From a checkpoint of a small mixture-of-experts model trained on Wikipedia.
Size: 9 layers, vocabulary 8192, 23.6M parameters.
Experts: 8 experts in each of 8 layers, 352 SwiGLU neurons an expert, a softmax router.
Training: a variant of SOAP for the experts, 657M tokens, 5015 steps.
Below are experts of layer 4 (counted from 0) of a mixture-of-experts language model. Rows are named router (the router's row for the expert) and show model dimensions 0-255. Each number is 128 + 24 x the weight over its row's rms, rounded and kept within 0 to 255. Numbers have three digits each.
After each expert's rows: "mostly gets" lists some tokens that are sent to it at least half of the time. This comes from a sample of Wikipedia text that the model never trained on.

# expert 7
router:114141130109154104153200109146153130137165127103113118135122151142105113124127125095206132152067122152087131146141065115156105157132099107171154157130141177123143110146114149135129088109127115125117172152130124110125118129142139143122135122145174148122095105116110110144134131134168145089118128183127114100166093161158153100105118092146136077167124127109109130126138131137128116115162118145108151128121101128140125112129112159136115154130150156159169144134106130166113121148171148113111139125107163109164146088144166122120144142119110143143087124097167119073129135126131113111109109172132117152121099120157141141165150167099137164119137150111157123114120126188162110127121130147144125139120106180107143143109104156109153139096131146110096134127110106145083062101187138
mostly gets: " was", " were", " he", " be", " had", " not"

# expert 1
router:112152131147101124140105118127134127143132125138098129113174145119165142117141100156098142091141176128136128133106111121078158138136152092110175126165075074138107113167126115127138134129110097129137111130161112116120131120114112133124154117103103101117154123111153087163106122121101099149089137101121115128096119117140098117121129131128156178127174173146128181145130103098123148100140118138132136119126155141098140122098080193110102166109154147120133091118123135097176122134082131115101153125130123091154087136095126127142115137152136095128139163163101152151115125155087131115170128087137104149137134101095113105091107087091170103167110147092102150152121092114158129142108124176106159124138147175132156156126075107122173116094083112108126114107094131111166125116107103
mostly gets: "u", "ra", "o", "io", "ara", "na"

# expert 0
router:151112139141123160147112166123131140067147149138155131150118102155150112136151135134156125142116156134088118079135151153159126106148119163109098138132133127113135128109101132101120138168107148134100140112068133134126123131145122144092136132148156121169140075101118172149112142146157112173111153105145158141155112108138193122117128118110138100106097113130163144126117102094127105108155136156103146174138072113107137139100117114147126108123104075126103125099121176133166152140141137119168163114158130119139123151130130151150126112124172130112136092116090115135139136154154111125143104167067111135080131135184156104097158134168111135144106066150127081127139155093095122135178094140159118135109166114171091139119171161138141124118131147158136138105132128150103125188138125
mostly gets: "ick", "ett", "ck", "inn", "ston", "ock"

# expert 3
router:134144151145171121134143113143105118143105140162087132120113140144155116113128085152135123140118082125136131125159169140128140136117130139111103148131082159120128142059164141135140173110132144124111105173141109139135155154128154147153122135119122189125137129129115177115131102131105121133110104097121140147116159144093104127157124125154123146087090150126076124117121162140154126170092119114107101099093138131132139139104167087128124150133150074101083122149196118133118075105160125163133110131156098093082153124109152155121137142154161141155150157114159139124141146081134130084125130094151116173124146105090113132130177164126081101133176115096141094118118154180104103143112109120127127095124113111117119118087133114142150135147130154178123132134189118077132138134118155
mostly gets: " the", " a", " of", " The", " his", " at"

# expert 5
router:123142118121102122102153113109114120151124178129136164143137125124106150140112160129097117126120129153125108139116118121145121120125103066135113094136137130123146130117167116149114099131161153118170150140130130158170166132128162130142145106111102113139125172112073121122157153130089136075125102192164119137110087117146129121100144107101139078148112072086155127128137117170144148161111133130154157154125144115128112105186158112138117102135111100146070138122164149108164142136136181136113101148147187203158114138160115132099132126113065135116103120135144167126096146150099166144121169113136150125101110159106122173132128090115152118110127125161133118120129133140072148143115126107128176147150159115133136095146110127147136137164118093112143136167100183113139141116117118
mostly gets: " |", " /", ");", ":", "):", " ·"

# expert 6
router:150121146109131125086109118144127132148120090121150115108121173129093086147141150132169147079174114130156153107115135134128105110107157174141108086096184146131145142170121128118114131123118159138171128095120139127112152094097094092109093176094117110122167160123184134100138135134168143177169130152125124132150175153088131122143142166144105178112127125111136129155136142160106101145129152112146117084115103141141097114179154120157152105122108165116134132122126103101100114092113108120132118141067106128097144147103115124131134084109123144099111135115099101112154095155154115143120102161148160085152136159135147118125094103129135134086133156132113151152117122100181184100127144111172107091139109147115121152169129094100109140115130101093112139141107122116121141098099128
mostly gets: ".\n\n", " \"", "\n\n", "==\n", "==", "==="

# expert 2
router:125076053150101083130102162089102143113142113111120137154110108079139152130101158106101114146137116088131133199134107135073139112132147119113117159123109086133097112114116133124129133142143104107111110119104130122106076108145118135140127125146116124120092118161123088084122139140128123086163139082123147131121131122129118175118094134133139106095163119173105095104131139126112138111099125122106134100147166125160154141109086106100150097137113157159149120165094124150111154122106101152136135123122090133115159143160105097125103199171082109118141121146133133171104101096136158159132142094116141122151123068126100098157128131157125100130102105163137152129133126125122109128125130090098117156086109084141135126118149149162106103167158119119150102160139134155166174139120144
mostly gets: " World", " States", " University", " State", " state", " City"

# expert 4
router:114112121125157160147114139127152117134097146125163097104120077124111161117120103123090107121135131100152115115118130113123130118136099118142144098139164100143137164078142100149149130135123111137128125130158152127126064175148146108158148124163152122107100151184078139136124095071093145154130136121082100117110128103136116149135143144095106149147122128143145091120102120100135175155110111107193104167177142118084130151123149111114145122145137152107204142119108097140123149158125103124141097124132132172139093108155103111128129137098163134168147113124138110152137149106126121120120114138124132110124136154112128145173127165137108161131125180115120155114141128131136146122131185111104116145153173111117132103126170094103057130143155168174164155120163100147110123089171126
mostly gets: "0", "1", "2", "5", "9", "3"